From a checkpoint of a small mixture-of-experts model trained on Wikipedia.
Size: 10 layers, width 512, vocabulary 32768.
Below are experts of layer 3 (counted from 0) of a mixture-of-experts language model. Rows are named router (the router's row for the expert), down (a neuron's output weights, with its number) and show model dimensions 128-255. Each number is 128 + 24 x the weight over its row's rms, rounded and kept within 0 to 255. Numbers have three digits each.
Before each expert's rows: "comes before" lists some tokens at least twice as common just after its tokens as in all text. This comes from a sample of Wikipedia text that the model never trained on. Tokens count by the router's weight.

# expert 48
comes before: " the", " The", " a", " he", " In", " it"
router:112123138113148136134154134117149087134152139089111145174140143155173102123110127134151123139129100109129095136112173123101112090180123161114126134135148154126097163122116139106134128124152125123137098088110150121155113129089153142145085134131140146136106130118167083119120149183113075130125128153138144136107122148148147135139142141178111151145124126160146115090147123132122108144149
down0:126113167116100099136108094117127116137125137156138100109089093152140112124119085128114135112142136147146095172105095173142077134105098155120174152172134142093112135150142129117171140110101142145176143159142156166123148138125131117129103188150129128103097099123126105135154122103137131115151143154132138145133154135135132126156095099115109106110103100141170127101115139133100076151152
down1:133140117175108094151116126133120128164175121114139097152151135124123087156154113128136156109103068119158167163128160173131149123116107115162147147123128097126107129143102123094139099091146130115132098156077114125123116104118115142101127185143123152129165110119101135121143135104114139121116106146115115111120108108149129140096080072069222156104143128186155094135107121125153149110088
down2:131137133129130111156135115112144094109162081108126116109132100163135183147110116165106110082163159098088125109157143105107138126112111118134161115101152125105142128124114149093171129153104118155089117144126120052161139182182118105100136150133125099081126087119151127094137156096140135094117110113153121110149109151151157161124140122148134114118142113149085083139169139144146115134132
down3:059115118153104118125117147129155153150129122128147122119163133151143134125135127118136152127152133141119131146118139136066109142133194167169093101088108141133144139133156128116130137110097127110149128163120095163101111101128135128093163074144140093117140112164138152122150124157125145134123119125122121129095135149169141117141160134170088148150106113092147111118119119115149119131093
down4:137129130168113081225143121108122186127174147179122154131133116146127089128093131116144141096142141111128148153114077122155129115120154114100158111127122137107108156128084108136123158089148126153140136147144081095117113128144152110136097144146133121127094125128164113115117136127144145133124181154129188104157092126133071108115122101158175119162140161143117123185118152132136132095088
down5:140153138087124110113150151150128156168126130123130118119124133116153108134115081168080109164129132079134147148182124152153101090165158139148124186129113131128186110137110124123111114165142181118078156109121149109127125128153129183113127130109165152139093127089152164117129130071121146147068127122107120109125146102137153101110110134115148117123090120106141129131117140117119125115176
down6:158114122125106146098126108147117119133150075187127104102142170099069143099132117126124118133136148123147150110108102128140163109128114193102135108078119157109145129125155161115163132132111104143160147151138104119111120117141129126087075088133078136148138118123134154114125157145167116117143150145163127134090140101107142109122169135117154152154135146147120100149158123161133161163142
down7:119128114091099103138113133133118095153131135135143129096121131133174156110082122158079096075109143158134139131138133172136170081146132137146172131100164074112132131131125091134113139141144100106119111156133134148170151126145143141164198063110130089107099118172114137166069121126174118083147117137143170137104108098114112160133142088120083124118110114131151129130120125123153166153128
down8:172124112149105166159116168126157106129142132123105148134127126098139154110113125151101133157095132135095095132129132132108141160159133112168114125077163151132145162149110116108133175137094101135133159141122101120129138110160150126136103104111117082163070112093106148165088080129140090081138170148158136124167121092086168132145095125147114136146117131145156130153161167118129166159099
down9:101146118156131089103106110115158138136155109122125124121114138142141143144100129164134180085160159125078135104158140175100186105110165134167138100067139143116154101158183140132128107140143135147103131112139119118154102151134174137137145140121165125137143122098097171130130097118184115116104128114116112104100121102121102135124118135104080067187142183151127128132059154141143146124144
down10:129137140106139129182111169078130107118166079119136125134134135148120116164160158175141128149114112133128150148130114099092092098112137147103060097119084159133148141125095136075103139127097128121070104135156083139123106121144086108131087106128161127076172171104180107111141109117128112122103141176124119147127115160120107111143133139097083132135143166066186134156120111102103162142106
down11:148107194099147122094129106121132171102090140153147120108126116137139117119123142129108079145119158146142119133146116116157114105105130104152106112158107121144143122124131130146140091117103132171146121152171146154146140106152103125147127119138119150104113177117124124122120122129124112158141145116123119108128191115130120134147119143140166124097113104153107148121109126102175141124142
down12:113122112152114151110156098071104110138106122107111124137153073116121118107184127117116155131111147146092092151124122107187132141108114117102096145161054138152154146105133163103130123101133143150150142182127154122124152152114152086164131176089144161125163132115160113132154115103112173097146128194164131124092096109113170117091114125136121122112154124173125089137137146158128150118121
down13:150171140113134122105144093112136125150120171123154146120107125156108134132088129098174140107156148108163135161130135181097102120101116131139149160159116161179131111129098111149154151118141104085134140173101131147156124154141130131084129127151157085084089103139068113105100121163153112129124122172140162152100130138098138139131107123113145100106102114146106161121093142124114123166114
down14:107158130085129112102118125105108139108142109151140189120133149117119097124132105152136154151124114129116078110131102146147120134096170156095133152117141098124138112138124116167205138084150098144196093144129129136120151099107114136144122119166099128137110181134152141120106064150123114106162092103106153127148087087086121122121124117133125160145155112139141137160168152137121162149141
down15:094128124122171112084114142118141106075088096133132160136138114109111145116143106132160128157150163118116155136103095133119097132125139118126136146123103106100098129125166137085126128158116099157120147115136167112137106117158146133146123136118098177141116090115141169127144126130118159127092122130074109116188139133153089125144146150135109161114113158123147125152153139144097154096143
down16:107127129135136162122073157101157130139164175148103162182115113090137157130170125081123142138137121150111142167073119124105107130084141167078141115102127142135105128132192140126092115121095143123100138128167088133130147116108110112103109129116107132128127103105117160100079118140138101102123093131133075145157141107128109156162085134088183163125150166132124131146154103125164142100134
down17:135137110139139111078138110117109068081108123107153129129122138108081121156156112086149117122149153073136131124128100120149142109109100111136057087133117116155130140075114136148137074098074147138146136135129120112126127111138118100169129110149098149099125140136097147129154127142140130152133134141120111148137149099111090163104110133111134123128146142141129129159159124175091148147121
down18:130152130130150075107139117174132140105134099119107147086156093129134151162165145168117124146166135135139124124109110160094137107124091183130124147127111192102144081168151107146164129135104156167156138178104162132119115148133173141124150122150111085142119145125159138139115151136147129083120118116122110074129150095145128140140153120112106094177090095126125122114120148117156110123131
down19:135090108113122173165119142114141132135167135130142146105163169101141118123140150143120144139154088155118125158117140144174085139094137176081113159141095117113121161129145140162103112077136141142176096144107104148154153070094162125110153142126174081127149154070105123100121108139132122117143124127115087120116144137146156133101140107179120147120136127121126092130153146137137144134138
down20:124160157140136164132111122159119130127162140100135151116159184136144147130103147172109096153128144149096108123133152102176140108132104134140178177156091097181103114122130074123132146129138131126130171151093139145147110142131099154100139118130137138130110151117140156107122130150144145140097111085097101150119093118125132107131112146101132097139132083145157109138089129157102110104117
down21:085082114117134114092094144130139123174143123140077139131133116125141135064111136119156140117189151120167142148130127141143136122146153115163148148098093132142137112089149084097144166158086120118149113179146155144142122134155165143108140128130086146117142116107136118114122149115120166106091149147164131123111092177096121105085151133133094149167108112144121181096111145125163092165084
down22:136108134131152142111154125122068153111094142104140140150117128128124110150103121132134080131133167138165184132126130147139146179073139183107126125194143146132134150170155124181136149133184161155133118103123154156131114099130078080118149127138096146145175146132148097099107131079101133121173153126104119120100155104123132129136140133114123135138123114169152126120143145086125118105125
down23:144157139161123137095151055077128104132135146086115135131132114135130119157140122126165131101143115136120141167106175119151119148083126155112108142114133141106113127163156173180180136097105162144148094135115125108107133147155113075153146160132185157108121095149135149114158143113144149140135141129146141117120166153125111183106128114124108097158164156106118120108160137126117095082168
down24:167141119144091134167143132103150126122159118170122175174129170112135092123126129149117093161079126134132152125099122136135104155144160109116163160165145123121144116082178117134113128098144113102153132142128128098165168099128138102128163152127151124126183096168105129108160111130162108110112087162176141077137109090144129113127157107131147137134144115100134128168117094134189154125137
down25:129129107134101121140114131117130103152132121125145092149135127132108147130102125166119127101102106154092137135135093109121112136123110113183114130109169120145140095122139101090145088087102138124142126159101152102131156114162117132133187160093140117075108141134157150132151119173146159160113107194124106088113130127126113175085131132115152099118136157161120131129140112152129136156131
down26:140117133152142126157123135127136127114129134156139095169097143115108126124161112158174162126110139128160111148138133128113097131115111108162135129119139112124134123129151164144142136130101132130094105146152121123142149132146160080096124149160159162107124105105115163136104141145190090151130116176121157069088134097138119123125130093069192139111177113099109172150136108101162133112112
down27:139158142115167116129127153099178113143150161162115131137128106113122136128053137136078147114143088104113157102152154211116113145133152137148127172116153126067126132134105123118102168144142108078132162149144139138137102089136143115121155115157112103144137127116121098141121103176131131146128127154154118140093120124121092139126110161119110088153124089107127160143177139099124127131181
down28:080097128157118144125150120148147171177158131141116138123146106194120106129135093160105106128117130136119148154117140135151169123080115147125099131105128152125143146113076153083092128113116113128098111155104105118165142106173120142143129113104113093140117141120118144149138108118144132121116130085115132106135105136113149130158103144118131130139129127116096126139125132134116115102118
down29:144133108129138120116142150166096162138109149122110129106153145115132110122133155176121122179093122144121138096166143115150122147149085128153148193118120129100117104164140157136139145127127105132157095080144118161116126119114082114125103123158114165095116154161137085110155096160176079164089162095136139120162128166163102130145125149114086111116146109123102080187167052157182134111120
down30:133124171089105126219148146103112120132144125129134153128152164132133139130149123135155122117080124147139100094137166128135126115119118122095149086145107139117112151080138165147135116110153065106107138167149064112144179107121165136139129095116120080078120123170126119138158117105156127109124135097132106122137136118162146134135143117121129111108150120161119123165141128126130112126211
down31:130127133116147145135120109145139113084116139137110104126135118111108093144166092131127075168156135142147135125141128106120114103093151128129133115133142124093152138143132097114141117128102080147122166126144115157179093116092123183114099118156141147148111108104120078133106144106129099144110104134122135147120150130104105186112089145119185079162149074100130104164111145109119071156157
down32:153165140116115137133109113155091118127150171100119104146126141127094134111143136126134179148123147131164072150112131081083123177163109150112119149120103111128115117140130091154075151135131122178118130145121094157113120120100103086112126112101152101128099154187131121169138066117159127083104164144153156134160104159120139141134118129155113130078111126132143134159091114083155110146101
down33:122113159155124129113153125082096093156143138150149111133131224124131176101119153128139085119130149117106168109120146181108137107098148126116147148127152127111131107175138141074169157144124112104131097123146141098149150163100157091128101142144141137124123107135108126129102165126124118125122096116136096098152146083127103095177092155136154115112155109138114082169121154155130136111114
down34:145106115149202125133133137098098159157110149155150174093103137144155126097089136104165137169153198135147101127154111154121177123136159116090098100121093103141137128080115105130134110169140093096166176108149118153148114134129152155136118103138114094147117152104155124083129165097107111123125150144169120113168102154125111148146133120117131159130193156130174171137093155084165121125114
down35:121161155126114144151142167162122098086117137112101144133130180174118140148125135144107105135130138111137132112181122136127144114109127155146147129157106162118141126160135128168119124157151089156155124105139129104127153163116105109104103081134155116155133123125094120126157121104112166148142171088115145150157169142132151131137095092147105116122084153102124125097139120160126146119144
down36:109138136110163123110153090158122154122156123144135137162100092090106126157117129169068123132153129156118126118145099075088118167098115134100109158104147105115138104128084096110181134134113148126097170146133192106116125152141128146136146107133119112123111133115128145082108133146096139119119161164100173088146127113110140153137142136126143085144139140116095136109149109130163122112124
down37:107123105120111094139091134103123094130115131141129134087067101128157116179159115152130146119128101151134117122145166151134151105163140141113147153101126153120120114123157145140094131123132160133126146113129136107155122128124140149106087102193101120141126131111112114139132144130127148118114089086138137096101142114148123093137111136134116137116138100151137143121092103144152082146112
down38:155116106134092138113096084120115149152124153137139112070132131135136163118156118131128111106114144103179159116152132150177140148122133122135130139092141138122118106117137127172122116121143088142116131114149079074124135126095170117162104105105117089060110139130110148160179098102133110186154092092175135091136108070147173170111099142184126154137130131140169140145113128144101160114137
down39:128079114150072107106122133109174140096087116128129131088095118118141127127121142129129130134116123133131163147125101122112124155140142118105137164166135133129129105084103122133120144138117139130107131121134117130118111107139131084098150080143153101151107180110153090118127109149189138131130101095070109108139106118162127154122131115118145078182110115133122171132088083087113089138153
down40:121133146154086106127145098122116139112137120134126175125112134125109107113111145141089121137135182117093162096105123124145126186105112163134158119151113159172127117123143107120167128134148120138127135118153134154147166157090129134127121144080098148145138203112153148122117132140118113127116107118197171137111094181100117144119091143111118128134118098150135164156108129127124112143135
down41:119133123102136137147138165109121100097087104137100092106154134089117096136161124082123142125147141113174156118071126136142158125132116161092123129130141122119116132108123113134111089111148136101165137155112162125110143125158122142149136079143152123122122173101109110135129103135161154138129132140140098114123142093139114141088143136111154117104137158153117159171147097102129136152146
down42:107114101114151134192139091125149148125145114122101142144122176121150114151139149133158147104140164157131124107136113120167143094168107155076155079162142135151147105148125143129134106130124131116129117084129153117168154124104101110124115176090144125097125133101136109148098112135141130098142132138107136114113110123099091135149086109124068078173156097156131131126162123126133144156158
down43:139147138140120144096108120089089076104108140096123120151119113131157111117097123108159137118153126145151158146126075118151110124124132142135133145126141136090098141085137139111135102108139119120121186141122124119128103172143151120116128138127136160107122091146094121111116155109156145139116151185142120145131126109172124144091126086098132123137123149122123114082099129127111130119132
down44:102118143130142140162121139159168126110124105118121073093133168154165126043102138122104167113154106111143109129138110125099073145126140082186124126147097131100150101076112126120146137147123139119082133116147150153115106153100152109149118152164153148178140114140120136165093131122134125125168145074163112137059125123108172127167095091134099119095122153128123132125106122153128129126113
down45:116081129115130137129101091110076146128159119152114097125166102149107109082144170121125119189122114137080114123092138157147130122134132128112152184117135107167116103114124082171131067115095147093157171128104157108113134166149112146140155107117114095108115092139186132166136099132128136139137152136105087112172131141107110121131138154168134139096088162142103126152119090126128088135122
down46:128142093131125108103151108090124117162079101172108146165108118089148142105129083087142145144108109124142172168123149146124153113135140151120096103123141158078118126147174157142153146132121106143131110089140108098120166090135192060126111121091137123148117107110103128149142156130105102145127144157112136163110160130153114138081147088111148134115080145098116157106163097118107149138170
down47:089156120120118099122161113132154123144110093129109106118126136132109118134140138101145170150140160115155146130135119095098173085126156100120105159120138103115150144106156126130097144093094109136148127149117127155098113146143097123145171161076060095165140096146136097135125098104129137068067104155095116186083168108147108146174110121107143092164136144142102155092063160109114116100123

# expert 34
comes before: " ", " the", " a", " which", " his", " by"
router:126160108121166131116114140120116127104121110087102130130127160117169143116084148117112133122096103141142143109131132155099157093155136124124150109135183091139115162175116130136105130110123153138069113141098145143119126120121111164152153106110058134134128150130150132099100116145095139127135120136152097086119132124095135137157140149148150170148090126080136094094097158142172174112117
down0:111067114134129138137135125115093137123119124137122110180120108143165128131146132125116126119128086120108093142095113106133134128125089155133124126148210098142132119125152129138172107068126105097102139151098136129144151119133132104137141133161102100151108135177154100157130131105157108125103068126135115125143126154125089067122115116119138094133139128124116107164127114111107162144136
down1:113111116089193140119099097125120107116138121106116154145141158090119093114144097126114103176130113071149128143140136109146094104138142141123104134129159091139115138143144142106133111110122124123106106142109130135146113112102107116144117144125090141127118129144131171121121121145148091151152060116109154115128100124105121107146149122089121124127127112123123154149124152149108118107186
down2:125119140166091145118121122130155105120149128113113181076143132117127109124118125083141146143127140094126132107165116155119204111126121123152107169153124110128106174079136112151134084110134137137159116128120116101137112164136125131147122129102098168099133162112138177089113085157137135124104094172136121166125138126107193149169130124077119147135093163102121088158142128131121133171106
down3:144131113138156102131110127122154117175131127128125118145143149128130120150185126132147173097146112159164129138115138138169142142143130116127098127117132139152123150130138143110172143090119177157101181131170135129152126139141123108131127127179096110164113127092129133123143104154138116161094119159165104112102114144117131148152084115131126084122127159130156165134153091101102155109149
down4:136147129141123123122147117141159103122154159129142121138129162159170161117113159143113117132140152181076105118088108170152086132125123117180128094140105092129114116117136101074095129127146126120144125102136110096118154140108153112102157130132092128192070135107122072122140134142099117132129103087134092140099099148109164104150117133132142130105122088148124133144113106127086148137128
down5:128126089136116143129139114154127151145161146140098179119122093132151107119115102071133144085105142127138120147142108142117151152137117100162130117127120116149135105149158127098104116100119146114166170106174138160138146103102138143060100130123118124112124118160127090134115093082118144157131118181166122144119110112104122174126178129139172157113123155133155174124161128145155099144130
down6:104148127120113106136119139103120124104144126112147163142128131089152137191160114139097095127126128115116074135152107084176123098131163115146126098081171137152142094101150111070169137137109163124150156161150107144121112138128103117143140114101120134103123154093128123155169123150124158093109106111103171128141118129106182208115145134146122111125118146134181132178109079116169127077121
down7:132140085094155148135125135106103145109112150124180144101161118112136134170129094165126132121129124123156132101144141124133143167151145116124123184130094081144115157134142136149149089136129109132132106154160137141114122154175136108154137114134117070118108125086142155152077124167125170120185136147135132132155104102140095110149126140129141120113110127111137097114107152102113110118157
down8:089125154104144146138106120099124084133126124118124076136118113075116153129145118154155148132156122145100099134153128116113135149115111175133098107129120121113132124148142140154132121119088155113142125189126152099149120088142148107142129092110180163149108133085114135098109121115120068154138145133108101105106080144126161125102078126163122078160145125108117146065132090111101130150156
down9:127082153114098096116146145136105179148084093115135141092116140114096140099132098138121137156133135101097165185160149127124092111145133179119144155099165103134191103164136134159132171154111115143106183106094139125133140125096145143168139130139065128109148079136150092150101152137125147124114103144130132135096101123100113132126074131153095101135105141145126134178093112153157115160178
down10:166132115125110134113124116118144093102161108123145081131181111107114147114182087102081087095107154123091122096111151122129126128150153121137142116109117121096134134164087114130116113095123099125135140103116152115140108134169108144118139071130146149121130098121086166119139147106176187136107143085110129151154122118134105139152134158156146133121119142114134072104140157126136125140131
down11:067121165148107121104134096130121082137092108110128126157135162084133089114148108185130132115149158155137113101104164150144126138114145120143104117103156135082119119179123136110121157112162109100107118076160132131099172131079130129158174162099124105160149150156123132114149124096156104145140066126136084088129083131107103132145093180095154086117149135127138108136110129135159125118157
down12:151152112114150116121134132115079143110129151095125128103134133098155115118113143137092117125110117149115119174109099147147084125126110122104119158128097126078101130136123096151148127124158146159137112171068124140132100090123132087112146143050155132089085071133136129099135129122125104157132108124095121118115123137108096141068172120112116183153176119119144111122146112143113127119134
down13:135126123110146138122127111110126127102148105105138155117160135119104140178105130144172116155149142148104154112137122086121125121137129125138147167124136141139114151143125127120123107127115145161144099111117096117112139105112175163120126116152145173126083124071129131130144126137126123127107159145119139129158104092135126125120162114106121118110152107105110136106145093086084127177086
down14:142172102083160131134177153161165103117110154144131086107121127160110122123166117120182128134120153145153093101147120152175130142113132125109098176139121151121128181105131131164155147121115147141125161105154080145108148137139172117103151128132115157126165125100127111110138122155178167150121130123112127090102127155122158111120145129181164123087088143146106193133165102132117117121151
down15:112116084145134070086158128101107153126150105131134140135154113111096145073120170141124120149096132121122156124103080155114140095161132136146172147110127152114119148153131131148083135156138090143154158116129117125101193105133145120113130120152123137125155124077150116112139149125168077136113063113140144136103136107099115123128099130124147130136107150088107151105159160141110101144143
down16:101146147118141155143125101119144102168132062157172166143113139166134133157128135169128123156090136122103126091156141091123190178148092123132102134163094096101108137125141110124107134124122088143145090128094145161123115151118110123143132115098112115142123135106120110137149084121161128125128075142142117115177153095128113089137115123129141141108135105139149135130131145135118124087101
down17:121153142141124159114097104152145124085106111120099123145137103122128117101116152160075094117121097154148103133107146127169136139168122116106150132128129160102103155164157128142118106110119093128116158132191130105134138134146126110128139101149109180098152133118127094145105148161111149123150126146149155088166144112156162127171167121120170158139158174079096110137161091126160100141126
down18:111096171129138105105115089134166124124144132092124145139126119173121155103099157150106154163090103131082100112158131110140093094131137169137133154148086111167174159170126117133119114122131136139101167171130112119108130133107129175133112160095136129151116134112104125137146132151132089125109127106107148115126143089112104131146159100152103123101133095119128110121118112092149142142070
down19:131138111121125137114142188115126114175113100116154150127100127139065145132092100127119098102110130132090151131164111167135093082128126132155160101088136123157140141149101109133142107105148110111115104150101117115075120133166140145135140137164128124092138105154131165106160128090107142105078101095169099112091157110085146121163117159128141144130136148127101123097126138160117118121125
down20:119139124130111127111123134148144097154125071094122130150142120113090130142146127087140128086163149120105135108152127144121099154148131126163119128161143080140145090141140120088133119094136128116119130151108143096124132130107108168167116163155110124129143130148121115125161129142140159149150140138130142143157139086096124173153113162126155086106158136116138083141145158156146151125088
down21:116146139147112103112136141128112149110139173114134185110142155100153141157111099141140129156120147145130137185118180147129162137158128133127138102147145127106137138117102119080131131112144150130141122150140113129162150115146148142111173099139108111120131115131086163160180142175152127156108134116136119149149094123141088129048129146148131170112110148144119104134152118079138131125093
down22:126171122127172078164115105100134117122077141180133110137122144141106129108108046130166128126111089159186123134126108124089140131144117121142094120081092123123154141123164142153143091161167101160101123171114163143141174105108119132164154132099153121147186137170148110132132103162114118086086097142159131130135123164140150107108119118118125120140122126117110133137111120102101137134137
down23:116078123111118144115152134126119095163124131145117094137114144097108083104121134118157170109150145147173112112151120119120130137126123103131118092095119160119187130096093175143118168107146129156079130119113130137148156133132105157133134147105132111115110104125112149133143135148125175134138130108123142158134123131123139122123157136142131123156101131127082151099116098148073122111114
down24:150165153120090173119129093087093110161104137119130128155119129129128118136127106128135158120133120127094108151113136171090073128129141108118084133134123141127158197142127122121144154130116137148121131157151105146161127170167128094117143138144129138063153087122151126077136094088154128117134166138117094138143121138135114176115101103117147126132138118101178095169077133131137106114163
down25:128124141100200158068127096105128152173097140119105142101130109171111143110110143114161156099090149111150159117128096186115159116138170118093150111099109119121099102147146124186144090137113119097149128112164147152111130172172190105105135115151152104096126170135130119131105068098151130094157142107144152145110173123152127134139137128114166097126108155197144129087150116141116115120100
down26:128183114145085072102106109163114127122167147110138112166149156103133140153111136147159109147150097151116117094151103121157161106118143155094189168157122130152085085149162116121136107183118143111117100097152126168107157163132135106146101113135146097111107092155152095117140118130104150132114144097134070166125122115152172131146132177106154113136111135138159084173144136124134133120139
down27:148161136105105096136127159128091140131139138115148156157111144123172117116117143156144151096135141127134119126117172115217131125108088153114068109159110179124119121153165096124100129099072095112092175148143160146129133115114122156129132170122101140177077140151153094121160130135156121152121104103141114114137101121146158131142150181102126159181186102138117164107148114137147123103101
down28:143101100175120135085184104101142106123122184108111145130132106140080121142141156116158110152110103170126109150109121134124134125159124123107119125098129128109152161115111120129157185101133102140133150130089144123168126123155129118146108149127123146097109145102200125101092136156114146101117109136129156136130178078141089130095107142144133108132148128127159095167096117151107115143134
down29:167083140140132120110117119107102117129131132122131141165097096120135168123102129123149116152124142088133116130099126125134188133166115118126133090126114129134161087108080135110117112097097136107146178152118132066135127137153133085147135132115109140131134107122162163109148115114142118140097143141133146104152135140127154114105144131169149120162163126091133092136137113135122123093136
down30:135150152116143161143116110094127098133125147185116120136105114164096127153105153116143151109148124094151176126160126152144120117127099113141152133092137148100177107139130130118108073166105134153150126138059121129168109123096127116139087140099119140184088149100198106111114138097127175142112134110186109148172116064124089180098149136126157092099104158153134082130112106150076133097104
down31:129143144182148123141135167114104115119130161156123121098121099115162120157129153104117161072122100146113122162095157131131107151165132121126128136159137154105111158124158154129120200141124142133073105131146120120127099121110171161092084086091109123133108121157168099074122162151139108150104105159128116149071112121155107108153146117135166139081061112112137096095132163184122162122142
down32:149122131166154103123129143149148138116151114113090191081134126166123129106104146111128116136109139098134103137124089135140118128141098138152107167143116078125132153140091077153097137161115125172146140069093166111112107115135108117162140122103185124167104173119119142174118113136110113089139176092154088164100103158129127117126150132130133112170112145144117151125121138144130135152152
down33:119155135137138110089125150122091100118133144134141062176131131141111121125148144105158125108138114109145095129140124129148159123150098127146136139129127119120119166124107109171144110130120085111101139116125153100110109145124125134182139090171141166143175113126106122129127167128160127088143154105126128138128159085182139146081150093129101118085052160117068133096125101115121133139117
down34:116121077117132128137143081105162115118120135145135144128080123117153148137141135149139137136149126108128135166117146112113129128120138157106111107134145118147093138120112156140127107113137134109143134134120087117107103132161119159110127093152157157161119142130125114149117136154125128147103172091174155133118099098131122104167140099109159102141151121117083129115089166148158105126166
down35:138149132130147146125123141134107146126138104119115129148170118117134172120145155158081129117148182152123116080140153137085098141142114139088080105053156142103076103076157122116138141119127143136095143126093131115133155131125099119134178144107137126151106153117148139084096152119138129106156142129162109149096150142152137152135093126141140121103149111133173118148090162146135123149127
down36:167162099138114147084099108149154115169117104093124118150095099108157103125138146107113131142134118111133135156106110145114160127092123146120106121127129176168140109103121135087122138108081129134130099176148154152113150141130102111147134108109096154119100157157131157113172141137097125158129122137138130148120122139126119149167112095113175103116134121146163143143123111121129142138115
down37:136112109066146140137152115163126119145118136090152105131148123144122097137160148101085185134146196130086095122123154136128100107137165109186176086150111134161130126109112078117126108109109152087120138132116143152095093188162125120096137108168126129145149158121175149131122111126155140102167172075117120090129117154157177139128121125170100156134117157094165106138149133123147183099167
down38:141149102105133153146141124152103123131154189115167149155156121131117108148110146156100126127072092154111096100166139165145125145141176156162146149153135148102119147132165098120114161138131131123148108108168141129117140165071143093189132146120108169113145113100105149108132074145148140125125137146110109133130092121103150102082138112117109165139108127146104156149103105134134175097156
down39:138147139105104116090134116103122151166118132079119166137146111177113105144136099145134114072134108136120153142101130149115142083113122119103156145087135158141124124126152134119138171076102094161180148160110098122097118110161121138133113103137174133106128147120122142124136143150135155128102042157124125164107103127167117156101142141129095151134098160100166123138149137117111119133143
down40:135167146111137144093160108166148162147102128118132137123111162099099085096129098137127121158108125137103109131171149129115106111135152156128135096127121085156171166145086151107131126142122150132139129148129144124117088145113104113165146121129126099133138124129122122117126172140139107146117101123172144107164108105126145121125199102116095138157122136123140142120101144111105122139140
down41:123120145079105123143170182136145113131127120145124105097117168170116127143154103151099120099175123113155107138152103109108120140145145166104124103084112087196113127135149118086084123138137123127115118126121154132144120116119105105108116084154144101101109147112126167123115122141108151160159074118119120139093126104132143099164138140158129088153090093184085144130098135123172145141145
down42:137130127114155083132127116140121186117127165103113089152136107140163133095102111098107156107147139102113125128143155130126121124134145135138150109108105098088122132131119123115122102116109154159125145123147096108116135092146123095116139109165073131131119134135135109142157138140125150095119113116130106114151128083120152106172131158149121089139145141169129163086151129131131126105162
down43:142107138167142134134155118077144122130111134140110070129091130125147113129105102140142128163103164150169133130097105123148138119167086187104151153139122117096177134104174131105124149147126150074108119141137109109121119113135135154109133090147142171125156139082110146108161112132124070101142121125131129125105107093139080152177149154103094104093102119143120149091127111141102135120173
down44:113129139138138076138144104154101133079170131123115148143159112127140104110176107182135129125109145105116156121153145141146163146141137132144151164135084110163106150086097154136118147108160128135129127141112173107130135092074123132107095139161100071117156116097146137148124073193136126107186126099128119080149116175131128108151181127120122133143146129139133142155094122143094100138161
down45:144109093136155160114151143162128115134106129126093141082144202130134125097132093134098112129071143177118098094131117100084116120108113154124102102174114119130139135110128129137130103118185106149093109115068140161154122143084131143142116123102134110125132148104135090118176117115070152104102128147151190138146159183117141122104108164163068156102132157139114150138134115159112119113171
down46:138132140113135117131140145149131133123138136137110151100169139146158074137128152151069138141096115128119115109121120090140103132128125111092100149127141158163114151133158109147129123142103133135112159164158145150087141129138109163140125150126147158132155134151127121091154179143064107103128130133134157078133141107116163106134094123113144140134123128078109125084143124124113115137154
down47:144137121083136127110111140158121135156126145099169094115156121078131140150108145143187144103146140132127131170092123141159140122116079132145115119131151132108149071116117134110127120184076123137121151168136110157158136139139123137130122114150162096148144114141140163130124149113157134172126133121134125114152142141178117108114134104136124158154152134145152141129103144080085170115140